Experts of a small language model.
Experts: 128 experts in each of 12 layers, a shared expert of 64 neurons.
Below are experts of layer 8 (counted from 0) of a mixture-of-experts language model. Rows are named router (the router's row for the expert) and show model dimensions 0-255. Each number is 50 + 10 x the weight over its row's rms, rounded and kept within 0 to 99.
After each expert's rows: "comes before" lists some tokens at least twice as common just after its tokens as in all text. This comes from a sample of Wikipedia text that the model never trained on. Tokens count by the router's weight.

# expert 34
router:33 59 45 44 52 48 53 44 41 59 30 59 59 50 48 52 40 37 53 42 61 61 49 37 46 31 43 57 30 44 49 39 45 53 44 65 73 31 48 50 71 62 45 65 43 43 32 60 40 38 48 55 57 52 55 41 52 37 65 37 52 36 55 53 63 36 42 45 35 43 61 52 54 62 59 30 46 37 38 66 47 58 40 45 40 73 30 55 73 57 52 39 54 63 56 48 45 60 51 62 59 36 59 31 54 57 38 46 45 52 36 43 60 52 47 53 41 61 71 52 41 62 53 52 64 54 55 48 69 52 58 42 35 45 56 38 45 47 38 47 66 52 50 54 35 36 36 58 48 64 42 60 49 53 52 47 44 60 47 47 59 58 50 40 32 46 43 35 55 45 42 61 49 57 29 56 41 47 26 44 52 51 48 45 50 58 48 41 42 50 52 46 66 54 54 66 41 42 65 46 72 57 61 35 31 33 54 57 51 45 65 47 47 67 62 58 45 58 57 57 43 57 68 48 62 66 66 27 58 47 48 58 53 48 38 36 35 46 46 46 53 41 52 48 48 35 51 45 44 36 62 53 50 46 48 56
comes before: " ", " a", " the", " re", " be", " in"

# expert 25
router:44 50 49 61 52 46 36 54 66 57 39 52 55 42 44 59 44 57 55 57 54 57 41 47 64 42 48 64 53 53 43 63 50 60 67 60 52 51 58 48 29 45 32 29 53 51 55 54 46 54 40 47 39 42 41 51 49 39 52 44 40 48 68 41 35 60 65 55 47 55 40 44 52 52 42 61 43 38 64 41 33 30 55 47 25 55 46 39 53 42 62 50 59 38 52 52 40 45 69 38 40 45 55 70 48 57 49 55 50 66 35 64 36 47 57 51 40 58 39 48 36 44 55 49 43 52 71 41 45 63 31 38 55 47 40 56 55 51 35 48 36 72 71 39 48 59 34 38 63 68 37 39 49 36 47 57 61 38 30 45 65 41 49 36 37 29 40 54 60 70 31 31 53 43 52 39 37 36 49 56 65 54 41 50 57 51 57 46 53 54 36 39 60 55 52 34 55 57 37 55 43 51 58 38 49 45 38 46 56 34 52 46 53 39 62 64 58 70 46 51 51 46 40 57 44 51 40 49 57 60 55 30 73 60 51 63 55 46 39 52 62 56 60 39 56 67 59 49 56 53 51 47 41 64 64 39
comes before: ",", ".", " of", " and", " in", " ("

# expert 17
router:30 53 31 44 46 41 48 58 62 61 64 46 46 39 39 47 52 53 64 45 46 61 44 45 55 44 42 54 36 41 34 45 47 44 58 55 56 37 48 47 49 63 60 57 68 59 62 45 42 54 57 56 50 41 59 45 45 41 56 43 46 44 58 53 55 37 62 57 60 51 33 55 44 58 40 34 39 58 51 58 50 61 49 59 54 53 49 68 51 62 35 62 61 63 55 55 48 65 45 32 56 28 34 60 65 57 63 68 44 64 54 61 41 43 60 51 53 54 59 62 39 26 57 46 41 61 52 61 40 39 56 63 46 54 62 46 32 36 63 43 52 41 48 39 61 50 38 29 47 46 43 50 57 26 38 54 63 65 39 63 61 32 37 43 41 38 43 52 56 57 57 60 60 51 48 40 54 47 54 38 50 62 35 52 36 57 52 39 49 43 52 60 69 55 51 53 41 62 29 53 64 68 51 65 47 38 47 33 59 62 44 35 49 57 39 53 48 40 66 30 40 50 51 35 41 46 63 58 38 60 44 39 47 72 45 42 60 36 34 48 49 51 64 57 60 41 67 50 48 59 61 54 69 42 45 40
comes before: "\n", " The", " ", " 1", " 2", " 3"

# expert 69
router:44 86 54 60 58 60 43 64 38 60 55 55 37 49 50 56 51 47 49 51 47 66 40 52 42 45 40 67 48 46 62 31 51 40 59 61 62 46 49 60 46 56 52 62 51 54 48 63 37 44 52 60 63 35 54 43 44 54 59 28 41 60 62 46 62 53 56 35 48 33 34 45 41 55 68 56 38 61 65 51 33 47 45 37 46 53 48 48 56 73 52 45 43 45 55 33 65 51 47 55 36 52 46 66 57 56 43 69 60 62 47 56 56 55 63 40 52 51 68 55 52 61 49 61 46 56 51 41 61 59 53 51 58 52 43 37 37 47 62 23 63 36 57 42 55 46 41 38 43 59 49 48 36 44 44 55 62 50 34 42 68 46 36 38 42 37 41 52 32 63 61 42 49 55 43 39 53 68 48 40 50 62 50 65 59 60 43 66 40 28 58 41 56 55 64 58 58 48 60 54 62 64 65 37 33 66 56 59 60 57 60 44 54 45 43 62 61 63 64 57 61 51 45 50 54 47 50 42 58 53 55 73 67 65 59 42 49 39 36 43 56 40 58 45 48 36 61 51 50 51 70 58 52 51 63 51
comes before: " was", " |", "-", " is", " be", " had"

# expert 116
router:53 56 37 53 49 47 45 43 42 61 40 57 50 60 43 54 42 46 47 39 54 51 43 45 48 69 46 39 32 64 38 55 42 64 50 68 57 38 32 40 63 43 49 68 59 65 53 49 38 27 37 62 53 42 46 51 35 55 40 60 50 48 58 51 65 43 56 52 32 40 38 26 38 58 35 62 46 34 34 30 39 51 42 39 58 53 38 64 54 68 57 61 38 45 60 55 53 34 66 48 63 55 41 49 49 65 50 54 38 63 43 46 46 43 45 54 36 53 64 52 44 54 54 51 73 58 55 47 58 59 36 34 42 42 42 49 35 45 47 44 46 45 53 55 56 33 43 47 64 42 38 52 53 38 51 39 48 61 37 32 53 48 45 38 37 46 39 44 60 40 50 56 59 52 35 36 47 45 42 45 34 70 34 46 41 28 46 54 52 49 56 37 45 53 46 69 41 44 42 57 58 54 56 35 34 41 53 46 39 50 62 55 57 51 31 64 62 53 51 66 51 49 55 56 66 39 54 35 71 53 53 51 40 53 29 52 51 67 36 46 54 47 58 60 53 41 36 36 35 41 54 59 54 44 66 65
comes before: " and", " ", " the", " which", " but", " a"

# expert 33
router:49 53 33 54 56 45 50 62 36 64 40 57 50 53 62 63 53 56 46 47 64 62 43 49 47 52 43 50 39 51 41 47 48 61 45 64 61 43 38 40 60 53 57 64 69 67 57 43 47 32 55 66 52 44 47 48 34 47 42 64 36 37 56 35 59 47 63 57 41 50 33 30 32 63 40 59 42 44 41 42 44 64 53 35 55 40 46 59 66 67 61 60 43 53 55 60 49 35 58 33 48 61 41 65 52 52 39 41 44 60 39 45 47 42 58 46 34 45 58 49 53 50 34 54 58 59 45 48 62 59 49 48 44 52 36 49 37 41 56 46 41 54 44 58 53 39 59 38 67 36 47 42 66 34 44 38 41 59 38 53 49 43 42 34 33 76 43 35 56 60 56 64 52 56 47 36 63 53 52 37 29 56 38 29 42 36 35 38 58 45 60 35 46 57 30 50 45 48 31 43 38 53 58 32 35 42 48 55 60 45 68 63 57 52 48 63 61 46 62 54 42 62 49 31 40 53 46 38 58 51 46 52 41 59 37 46 52 50 52 54 52 60 61 61 53 42 60 30 39 56 62 56 68 43 63 62
comes before: " the", " and", " ", " 19", " which", " a"

# expert 106
router:34 55 60 49 55 48 38 63 34 36 48 44 44 42 42 62 43 47 52 61 33 47 36 47 41 46 60 67 63 39 54 33 60 47 48 50 55 60 68 57 24 52 59 49 37 56 39 59 56 59 58 63 64 47 40 41 54 64 43 35 45 66 63 70 62 53 52 42 46 50 50 49 36 63 56 55 33 48 62 62 54 40 36 41 54 60 32 48 47 55 46 50 39 38 37 38 41 61 47 42 36 62 47 53 58 47 38 51 42 56 61 63 57 38 65 53 37 47 66 62 57 61 53 43 35 69 46 48 32 61 42 35 29 56 37 56 44 46 61 46 49 54 47 29 51 57 48 62 53 62 55 63 50 64 36 55 52 46 36 56 67 53 36 34 53 55 42 66 53 64 48 45 63 56 47 60 62 60 41 35 55 59 55 65 61 71 52 51 48 40 43 35 38 65 45 61 57 59 45 61 56 59 65 48 62 68 45 49 54 54 55 49 61 33 65 59 54 54 60 45 50 42 42 47 46 58 40 48 60 50 67 57 49 57 66 63 45 34 65 63 64 46 61 47 61 41 46 66 48 45 66 56 46 34 37 44
comes before: " |", ".", "-", ";", "–", "th"

# expert 18
router:41 62 43 62 64 34 63 50 45 61 32 60 38 49 46 61 46 47 38 42 27 62 43 58 61 58 50 61 34 59 53 45 50 52 56 48 56 27 57 65 66 51 57 61 56 59 37 45 45 49 52 53 51 34 35 49 33 50 52 50 40 43 42 39 59 47 57 39 39 58 35 42 60 62 44 46 35 33 52 57 55 59 33 43 51 59 65 51 59 61 55 63 31 58 55 60 63 44 49 46 54 31 27 62 68 42 56 55 42 56 29 58 38 42 58 67 47 43 57 61 51 42 53 50 55 59 55 38 62 51 52 57 51 62 52 40 31 53 54 33 46 41 41 46 46 61 38 38 52 52 49 34 62 48 44 57 49 54 36 45 64 32 40 42 54 43 48 38 42 54 58 51 45 56 37 32 48 44 42 42 51 53 39 61 55 35 38 38 52 47 70 48 46 53 43 66 42 47 46 54 63 68 63 47 32 35 67 42 63 68 47 50 65 36 52 56 44 61 65 45 50 54 62 53 43 53 63 52 32 56 49 43 70 50 52 57 35 37 30 59 56 45 51 49 48 34 61 38 40 44 61 55 58 38 67 41
comes before: "\n", " |", " ", "-", " was", " is"

# expert 64
router:34 51 55 49 66 49 44 50 39 48 54 48 53 41 47 58 45 39 41 61 58 63 35 31 46 44 56 52 56 46 48 56 41 29 68 70 53 38 67 57 29 51 48 57 33 45 56 57 47 54 66 57 49 45 41 33 53 60 58 29 39 45 63 50 49 45 69 51 45 54 38 36 41 71 40 54 38 48 57 42 57 47 62 44 51 62 53 51 43 65 48 65 60 53 59 47 45 44 51 50 37 53 35 44 45 65 45 41 49 68 63 59 45 44 67 52 38 45 57 69 55 50 43 36 36 68 51 66 53 48 55 58 41 50 31 47 37 56 61 66 54 30 62 35 61 53 43 47 51 44 44 64 43 48 37 57 46 28 40 65 62 39 37 43 49 51 38 61 35 59 54 44 57 42 51 40 51 63 61 38 40 60 46 49 59 48 54 58 53 55 41 34 35 58 38 65 36 37 42 56 46 53 68 46 40 48 42 56 64 40 38 35 57 52 64 59 63 66 48 43 43 52 62 62 43 58 52 61 57 53 53 50 75 54 71 54 53 37 57 39 64 57 56 47 61 37 50 68 63 50 64 58 52 37 50 61
comes before: "\n", " ", " 0", " —", "|", " 1"

# expert 123
router:52 40 27 39 45 40 56 52 52 62 52 32 34 72 41 48 41 57 49 34 40 59 45 37 33 45 42 38 57 58 47 44 30 42 59 63 62 40 42 45 58 58 56 63 42 68 69 46 44 28 47 66 40 56 66 45 39 61 38 74 49 60 47 51 61 39 63 64 48 67 40 60 39 58 28 52 56 37 33 38 64 62 47 47 54 40 46 57 33 55 51 53 56 56 49 40 55 32 45 38 69 45 36 43 46 49 71 46 41 62 58 37 39 65 54 60 57 58 63 41 40 45 47 54 63 50 68 45 43 46 46 49 35 28 43 43 42 64 50 67 63 44 37 50 62 43 67 46 52 40 49 48 59 45 58 50 55 63 44 45 52 48 49 57 45 52 41 60 60 36 48 63 63 44 39 38 49 56 45 62 59 63 52 53 38 47 64 71 48 63 37 46 43 48 67 65 38 37 48 58 55 51 41 58 49 40 37 42 38 51 49 53 47 54 44 53 69 49 59 44 46 58 41 40 52 44 59 45 64 59 53 48 32 47 51 24 50 52 52 38 47 47 47 48 54 61 42 50 43 68 54 41 55 50 53 53
comes before: "\n", " The", "==", " He", " In", " It"

# expert 96
router:42 59 53 33 52 60 50 65 46 63 61 71 51 59 60 41 56 52 50 48 40 46 37 43 61 47 64 48 67 43 60 40 49 61 52 45 61 36 50 46 52 45 58 59 46 33 36 57 57 46 39 50 50 46 33 48 42 30 51 46 35 45 70 29 51 36 45 68 64 32 38 51 40 57 49 49 44 36 36 56 55 64 64 55 58 51 61 62 46 48 36 62 43 65 68 53 33 41 41 56 66 57 46 56 52 55 60 44 47 54 50 50 46 41 46 42 41 47 54 59 50 39 68 61 49 53 54 44 51 55 52 73 45 41 46 39 38 36 60 61 61 51 55 45 63 44 54 44 37 39 49 65 72 59 39 64 46 34 48 44 57 38 40 44 49 53 61 59 81 50 55 48 71 52 74 58 59 41 41 59 49 67 58 46 55 31 35 38 43 54 66 58 49 49 57 68 45 46 45 55 48 60 42 61 60 54 65 27 49 60 56 55 50 62 50 58 42 39 50 37 49 62 40 54 57 42 69 44 32 59 54 44 47 55 35 40 60 44 40 48 54 46 55 44 36 40 59 44 46 74 60 61 43 45 50 53
comes before: " ", " 19", " S", " 1", " E", " C"

# expert 5
router:62 27 48 42 47 55 59 60 50 60 50 59 55 59 49 34 47 67 43 32 53 54 51 49 62 40 43 27 52 44 39 61 35 46 34 51 59 54 37 41 67 51 46 56 55 56 58 45 46 36 50 54 50 62 60 47 56 57 56 64 58 41 52 56 54 50 43 68 58 44 54 56 53 55 30 34 57 49 45 39 63 52 52 66 57 40 49 57 54 54 51 53 49 67 56 55 40 38 39 51 68 46 44 28 53 40 55 37 39 39 35 45 45 41 54 57 63 57 60 44 50 32 63 60 78 46 58 44 43 45 54 77 30 49 41 42 46 46 67 62 62 58 44 48 55 39 66 41 43 46 58 49 58 54 55 37 44 52 43 43 39 59 53 44 43 59 31 59 68 33 49 73 52 50 41 56 58 32 44 62 35 36 53 35 48 39 44 51 59 60 59 42 65 45 45 48 40 47 31 51 52 56 39 46 57 26 50 51 47 41 56 56 41 71 35 58 56 39 46 55 43 49 58 41 53 42 59 44 35 43 61 46 37 57 20 36 52 63 63 49 40 39 45 57 51 59 31 36 43 56 50 71 52 40 57 51
comes before: " the", " ", " a", " his", " an", " he"

# expert 57
router:39 58 51 63 53 49 56 59 53 58 58 57 28 34 53 53 57 50 61 58 41 67 44 47 61 33 52 50 51 45 57 34 53 49 55 60 41 39 61 50 47 48 50 53 38 48 62 54 55 60 55 68 62 43 40 38 56 49 63 41 36 53 65 57 69 58 58 32 61 54 35 54 34 65 54 62 35 53 73 72 40 52 55 37 61 66 47 55 54 51 44 49 51 63 42 58 48 53 51 42 37 50 48 44 51 70 58 46 46 65 72 66 47 46 70 47 63 42 65 64 35 45 47 39 37 57 46 54 42 56 70 41 54 58 35 51 39 52 64 67 47 40 49 43 55 71 40 51 54 33 55 56 50 41 33 50 44 49 40 45 60 31 38 32 48 45 40 63 42 59 64 47 63 50 46 51 48 59 72 38 54 58 66 57 60 67 51 44 52 55 41 53 53 70 63 59 41 63 39 55 37 55 63 53 44 66 42 52 63 49 55 56 48 48 73 65 48 38 56 67 48 58 41 36 42 60 43 59 48 38 59 44 59 58 65 46 53 34 52 53 70 58 63 40 61 36 58 58 47 49 60 53 51 44 49 40
comes before: "\n", " ", "|", "-", " 0", " 1"

# expert 35
router:51 33 37 62 49 57 42 58 53 56 26 39 50 68 41 64 37 42 43 40 61 56 50 46 52 45 40 38 50 46 41 56 43 32 38 45 59 40 47 59 57 62 48 58 46 36 50 62 52 38 58 57 47 52 45 57 43 60 42 66 50 39 51 50 50 49 44 55 31 46 67 58 54 53 45 43 56 33 40 42 47 50 53 62 70 31 43 55 44 56 51 54 47 59 48 56 59 29 39 54 68 53 67 41 58 38 65 36 45 42 38 34 58 40 48 44 49 52 59 45 63 49 63 71 75 37 50 39 41 38 59 70 48 60 47 56 44 53 58 69 58 44 31 50 56 30 46 66 45 64 39 61 49 46 54 38 53 43 41 52 40 61 59 36 57 59 38 31 62 32 52 74 55 50 37 46 54 39 26 52 39 44 52 48 50 46 57 56 42 59 47 36 47 45 56 55 42 57 56 57 45 54 50 63 50 47 47 42 48 41 64 66 42 62 39 64 55 59 41 39 52 65 67 62 60 48 61 45 65 36 60 41 35 47 28 51 38 60 53 40 30 36 49 38 38 41 40 51 41 55 48 63 46 37 49 56
comes before: " ", " the", " a", " re", " f", " he"

# expert 112
router:54 62 55 48 62 36 40 50 47 37 53 55 42 55 36 65 49 37 55 66 40 62 41 42 38 57 58 59 55 57 64 42 50 52 53 58 46 52 48 54 47 51 56 65 36 60 57 45 51 55 52 52 57 37 40 36 52 56 48 45 32 43 62 47 53 61 44 47 52 35 43 49 35 62 58 64 31 40 68 37 60 42 49 37 43 42 47 44 49 54 53 65 43 39 40 41 54 59 58 42 40 46 44 61 43 34 35 44 48 58 61 61 49 52 68 62 36 51 52 74 46 67 45 42 47 60 63 49 39 65 50 34 39 43 35 53 47 48 46 40 46 36 54 53 53 64 55 64 63 48 53 47 71 52 33 57 46 51 36 56 63 50 33 36 63 39 51 55 53 62 28 39 50 31 49 49 52 55 36 53 49 69 37 62 69 48 59 68 27 43 42 50 53 69 55 62 56 56 38 64 42 53 60 51 54 61 30 43 69 45 58 51 62 43 64 58 63 65 59 36 47 34 41 48 34 57 56 45 59 55 52 41 38 58 67 55 49 33 43 68 65 51 64 39 68 34 52 63 46 54 53 47 38 53 52 43
comes before: " |", ".", ",", ")", "–", ";"

# expert 32
router:43 70 56 61 58 50 33 61 51 57 59 42 42 35 46 63 59 47 50 51 53 53 38 47 40 46 58 58 62 37 45 56 50 51 49 62 50 43 69 45 34 53 53 33 44 47 37 50 44 69 56 66 59 58 36 47 41 53 41 24 38 36 58 47 51 55 55 52 56 61 40 29 39 74 57 62 24 60 65 44 45 51 53 44 51 37 36 56 45 56 56 58 46 41 44 56 54 52 57 51 34 50 39 64 47 49 38 52 50 58 59 67 62 53 63 48 42 45 56 66 53 42 41 50 28 63 39 62 47 66 46 36 45 57 38 39 36 61 52 47 57 45 42 37 56 51 52 40 52 50 51 65 53 45 33 70 50 50 31 59 57 43 34 44 49 33 39 50 46 64 43 52 54 45 49 50 67 59 49 56 46 59 35 54 58 51 50 38 20 47 52 36 64 62 53 43 39 62 46 50 57 44 69 36 47 55 48 51 58 63 34 39 54 47 62 55 57 69 59 37 38 36 32 45 31 53 54 35 66 52 49 64 49 42 64 55 58 38 42 39 70 42 63 51 61 37 50 54 62 50 66 49 47 51 51 39
comes before: " |", ",", ")", ".", ";", " ("

# expert 44
router:42 45 49 43 50 45 56 56 52 59 51 42 44 54 34 51 32 41 59 65 36 53 42 35 33 63 65 49 67 34 46 36 47 53 52 64 41 48 50 50 48 45 57 64 39 66 47 36 41 34 50 63 47 62 46 46 40 45 59 40 54 70 40 36 58 32 50 28 61 43 59 49 41 59 57 58 44 38 36 48 48 58 59 51 47 58 61 63 34 50 33 67 33 64 47 61 42 39 50 55 60 48 39 44 54 59 67 65 53 52 61 61 29 49 30 56 61 40 51 56 39 51 40 46 57 45 59 70 44 58 64 53 33 46 57 32 38 51 55 52 61 36 41 59 61 44 43 57 43 47 47 47 49 60 50 55 39 59 47 45 67 58 46 62 65 40 48 65 65 37 52 45 62 54 56 43 52 42 67 34 60 57 63 70 59 34 62 62 41 66 43 50 45 54 53 61 41 66 60 58 57 43 50 55 51 55 56 50 57 60 58 52 58 63 39 71 61 55 56 61 46 63 45 40 74 44 55 52 46 62 41 55 31 42 55 32 46 61 46 41 51 32 52 36 67 48 48 53 41 52 56 35 47 53 34 35
comes before: "|", "\n", "-", "==", "The", "==="

# expert 60
router:39 61 52 45 55 54 32 48 50 45 55 41 38 55 43 57 62 54 43 64 45 53 28 55 44 62 50 68 48 62 47 40 38 42 56 58 53 47 39 55 50 63 57 64 34 68 43 60 49 55 62 47 44 53 56 52 44 66 68 43 36 53 56 47 55 51 36 55 53 31 39 30 38 61 52 62 36 42 61 40 58 56 39 47 38 52 58 39 56 56 35 53 53 64 56 56 61 42 59 47 48 50 54 54 51 41 31 44 36 59 65 56 50 54 66 52 55 32 59 66 56 64 46 40 53 47 67 53 42 53 39 40 50 36 62 51 48 36 53 42 74 36 56 56 36 52 56 50 44 34 54 54 47 58 34 53 36 48 38 61 71 39 36 34 59 46 45 53 38 60 41 33 59 57 45 59 42 46 57 40 52 62 47 56 70 40 31 63 55 49 58 64 58 66 65 53 39 67 56 45 46 60 65 28 46 59 46 36 64 31 51 40 56 47 63 52 52 61 55 47 49 69 45 58 38 54 51 43 39 61 43 50 67 68 61 50 63 37 48 55 66 54 65 46 72 47 56 58 41 60 59 48 39 41 42 32
comes before: " |", ")", ",", "–", ".", "–20"

# expert 67
router:46 66 60 58 49 54 36 64 43 43 54 47 38 53 53 58 49 47 44 67 49 60 37 52 38 38 50 56 53 32 68 38 51 45 58 58 60 54 66 43 44 54 57 51 43 54 55 55 48 54 58 61 63 37 55 50 46 58 49 44 36 55 69 42 55 55 66 47 47 43 35 40 35 66 59 53 39 54 65 56 46 57 56 36 60 49 56 55 47 59 47 48 50 44 37 31 60 57 44 52 33 70 55 51 38 44 45 52 58 69 67 66 48 45 72 38 41 45 60 55 54 58 46 26 36 62 52 41 56 66 58 43 53 41 34 47 46 40 59 50 68 33 62 43 60 46 50 32 59 45 47 42 37 48 42 48 59 51 38 40 66 35 38 38 52 38 40 61 33 65 43 45 50 56 59 36 64 63 35 41 53 65 60 63 64 53 49 52 30 43 54 39 46 58 71 57 55 56 50 67 55 68 64 40 45 70 43 60 58 43 58 52 61 54 64 53 59 61 70 53 46 44 38 54 47 47 41 58 37 35 55 69 58 51 63 45 58 42 64 54 68 55 62 44 71 36 48 49 43 43 64 47 62 52 59 54
comes before: " |", ".", ",", ";", "A", "R"

# expert 23
router:31 58 58 56 48 40 43 66 47 70 50 56 39 31 45 56 46 55 35 53 70 51 29 42 52 43 73 57 53 52 43 64 51 60 53 61 47 47 60 57 51 48 42 43 44 55 48 45 61 60 54 47 55 57 33 39 46 68 48 50 40 31 58 42 39 43 59 33 44 65 47 45 59 45 31 69 47 34 51 33 62 37 52 55 37 43 41 48 40 50 49 39 43 49 55 41 56 69 42 59 46 66 50 42 40 51 42 59 56 65 54 48 45 61 57 55 36 35 45 61 54 25 45 44 45 65 55 38 45 73 46 48 46 55 32 45 60 41 53 62 41 54 38 32 51 70 40 42 65 59 55 51 49 45 43 43 61 50 41 51 68 41 41 34 37 42 66 57 53 46 38 44 64 56 51 46 49 41 42 53 56 48 52 65 63 50 47 40 41 54 37 62 71 61 50 42 56 69 45 58 43 56 66 34 47 47 32 52 47 46 49 49 44 42 53 59 64 43 46 62 59 41 49 63 40 46 25 40 47 54 57 41 68 43 58 59 61 43 41 51 60 50 59 39 77 70 64 35 60 54 50 52 41 49 59 46
comes before: "s", ",", " of", ".", " and", " in"

# expert 102
router:41 49 35 53 53 46 45 54 54 63 59 38 40 51 33 54 61 39 51 48 63 36 26 36 45 43 55 64 44 52 64 56 50 55 52 61 32 43 68 58 43 35 32 51 43 41 48 47 52 19 43 54 48 32 49 30 60 34 45 43 31 45 66 45 42 52 56 50 39 50 41 48 41 55 50 57 39 44 51 39 35 51 43 37 48 44 38 60 56 50 54 40 51 32 49 46 53 26 40 52 33 46 47 60 55 59 51 41 59 54 57 54 57 58 54 68 72 41 52 66 61 65 52 34 41 60 51 35 42 44 67 46 43 40 40 43 52 71 42 59 39 37 57 39 40 61 46 50 62 35 42 52 24 52 40 47 40 39 48 60 67 33 38 39 61 42 54 52 39 54 56 55 65 61 36 43 46 39 48 29 55 55 44 62 60 53 61 51 29 62 24 58 53 60 47 59 51 53 61 60 42 53 58 58 57 46 35 42 56 48 51 49 53 42 59 36 59 47 51 53 46 49 60 66 41 51 59 38 47 48 55 46 45 40 62 59 55 37 57 74 58 60 56 45 59 49 56 57 68 57 60 63 39 50 55 57
comes before: "s", ":", " of", "ed", "ing", ")"

# expert 22
router:32 56 57 52 52 33 59 57 46 59 57 53 45 51 45 59 48 51 69 66 36 55 40 29 52 46 48 43 42 53 36 32 50 41 55 63 54 43 66 45 60 54 38 62 37 58 57 52 40 42 44 53 57 37 56 53 49 43 49 47 40 64 66 50 62 34 60 34 59 54 37 48 41 67 58 48 31 44 62 73 44 59 55 38 52 62 53 51 38 42 51 48 63 60 39 57 63 50 44 65 38 46 56 59 46 26 43 54 56 53 56 69 60 50 70 38 54 54 55 65 47 57 48 49 39 56 56 43 50 53 63 48 46 38 34 58 50 38 56 54 33 49 64 44 55 58 66 52 70 55 60 39 45 72 34 62 58 48 36 55 72 30 33 40 48 49 46 61 70 55 56 38 65 45 55 41 50 62 31 49 62 57 61 58 53 50 45 67 43 58 49 56 49 72 49 66 37 41 51 70 58 64 66 54 45 56 45 48 68 36 61 58 52 54 66 60 58 48 55 62 45 52 57 56 45 60 64 55 46 52 57 46 57 47 59 46 61 31 41 63 65 56 62 43 65 45 54 60 38 51 60 56 54 50 44 54
comes before: "|", "\n", "-", " |", " a", "A"

# expert 48
router:45 55 53 60 51 32 51 58 49 69 52 48 60 42 40 58 50 60 46 30 67 38 49 47 62 52 53 50 43 64 63 42 39 53 49 56 43 64 51 62 29 46 34 39 69 43 49 57 71 59 44 41 35 59 58 48 46 56 43 55 53 41 44 39 39 47 60 55 32 55 47 43 69 50 33 60 48 40 48 40 43 35 48 60 38 48 37 45 53 37 75 45 54 41 37 41 64 40 59 53 40 45 44 63 56 55 53 39 43 51 44 37 46 68 42 60 55 55 35 46 64 39 43 37 48 57 42 33 49 45 43 40 59 50 38 58 59 47 30 63 27 63 46 45 57 62 50 40 55 48 39 41 32 30 49 29 59 40 50 54 60 50 44 38 39 37 50 55 41 46 41 37 59 49 43 53 44 49 40 55 64 42 35 58 38 50 64 59 46 59 50 55 56 52 64 38 34 45 56 51 55 32 61 33 56 25 39 55 23 63 38 36 48 51 45 47 51 58 51 58 58 49 34 60 49 46 33 52 54 59 47 35 58 52 54 42 54 52 41 57 52 48 50 60 43 63 73 39 68 54 55 60 42 62 65 65
comes before: " of", "s", ".", ",", " in", " and"

# expert 81
router:59 58 39 43 59 47 48 55 45 64 58 40 46 49 41 54 42 51 45 55 58 52 39 40 52 58 54 58 56 61 46 45 45 45 56 49 37 68 51 60 38 39 37 51 40 41 54 46 51 58 59 41 41 45 57 45 39 58 48 57 37 45 61 50 37 30 76 39 57 38 33 59 46 60 36 66 43 31 60 41 38 37 34 45 33 64 52 52 52 34 63 44 52 39 32 33 46 46 60 44 51 56 36 52 56 55 49 34 46 49 68 68 48 53 56 59 59 59 57 51 51 48 59 37 61 59 62 36 51 44 43 40 54 49 33 52 53 55 35 53 41 30 63 43 63 63 47 48 57 49 45 36 47 36 42 67 63 39 44 47 51 33 40 47 38 40 44 53 39 44 39 36 58 55 56 37 52 55 48 55 58 63 42 57 53 47 65 68 37 56 60 38 48 56 56 52 83 57 45 47 55 42 59 37 57 36 41 52 47 70 37 37 64 27 52 42 71 67 47 45 50 52 26 53 36 49 34 64 59 59 59 55 58 43 48 50 57 53 57 60 61 42 54 58 53 44 54 61 51 37 70 76 46 48 59 50
comes before: " of", ",", ".", "s", " in", " and"

# expert 120
router:45 46 50 51 53 40 41 44 49 61 48 53 49 62 40 46 57 65 69 51 49 50 37 38 59 40 62 40 65 49 42 43 56 58 51 57 50 40 53 43 47 49 63 65 52 63 54 52 40 34 48 46 57 56 62 49 41 39 57 65 44 61 60 44 47 55 59 43 35 45 52 69 44 55 48 46 44 41 60 29 44 54 50 38 58 38 49 58 55 35 26 54 44 60 54 70 37 36 69 63 55 43 53 62 63 56 53 55 38 42 60 58 39 45 62 38 35 64 55 59 49 43 70 65 48 65 60 59 38 59 51 53 38 57 42 50 32 36 69 58 52 34 46 50 58 44 60 47 45 33 54 42 75 56 39 52 51 51 37 48 47 44 38 38 39 41 38 57 57 51 54 52 56 53 58 37 53 47 24 47 53 66 53 39 56 61 44 36 65 66 53 63 63 59 59 52 29 61 37 50 34 55 46 61 63 59 52 29 51 43 64 49 53 61 58 66 49 40 50 58 33 50 60 58 36 33 74 48 33 45 55 43 41 64 50 42 59 47 30 55 57 52 63 40 48 40 46 51 28 49 59 58 36 45 46 32
comes before: " ", "\n", " 1", " 2", " 3", " 0"

# expert 4
router:47 32 48 54 48 67 50 62 63 56 51 58 56 54 66 42 39 45 53 24 42 48 41 62 65 37 35 40 34 35 41 71 46 52 41 57 63 42 58 46 52 52 49 48 65 58 43 53 64 32 51 58 57 70 62 36 64 60 46 71 54 48 44 59 47 44 36 69 51 42 67 47 53 51 43 37 55 64 50 43 58 62 46 77 33 42 43 64 53 57 55 63 53 68 52 60 40 32 31 57 66 53 59 42 46 42 60 39 44 49 35 53 43 46 44 50 47 47 56 49 52 29 58 60 62 42 51 37 60 34 53 58 46 56 38 54 47 48 64 59 66 64 67 49 45 41 58 51 42 49 51 56 66 51 50 43 36 62 42 56 37 54 60 37 52 50 41 49 68 41 51 76 48 55 35 54 48 34 48 67 33 44 59 42 52 31 41 40 48 62 51 39 55 45 58 53 40 62 55 53 42 54 44 48 50 37 54 52 45 35 44 54 52 61 45 51 57 42 47 53 52 55 67 54 57 40 64 54 43 35 47 46 44 44 24 55 37 57 60 50 34 56 48 38 50 66 26 40 45 58 35 57 51 49 46 43
comes before: " ", " the", " a", " first", " re", " f"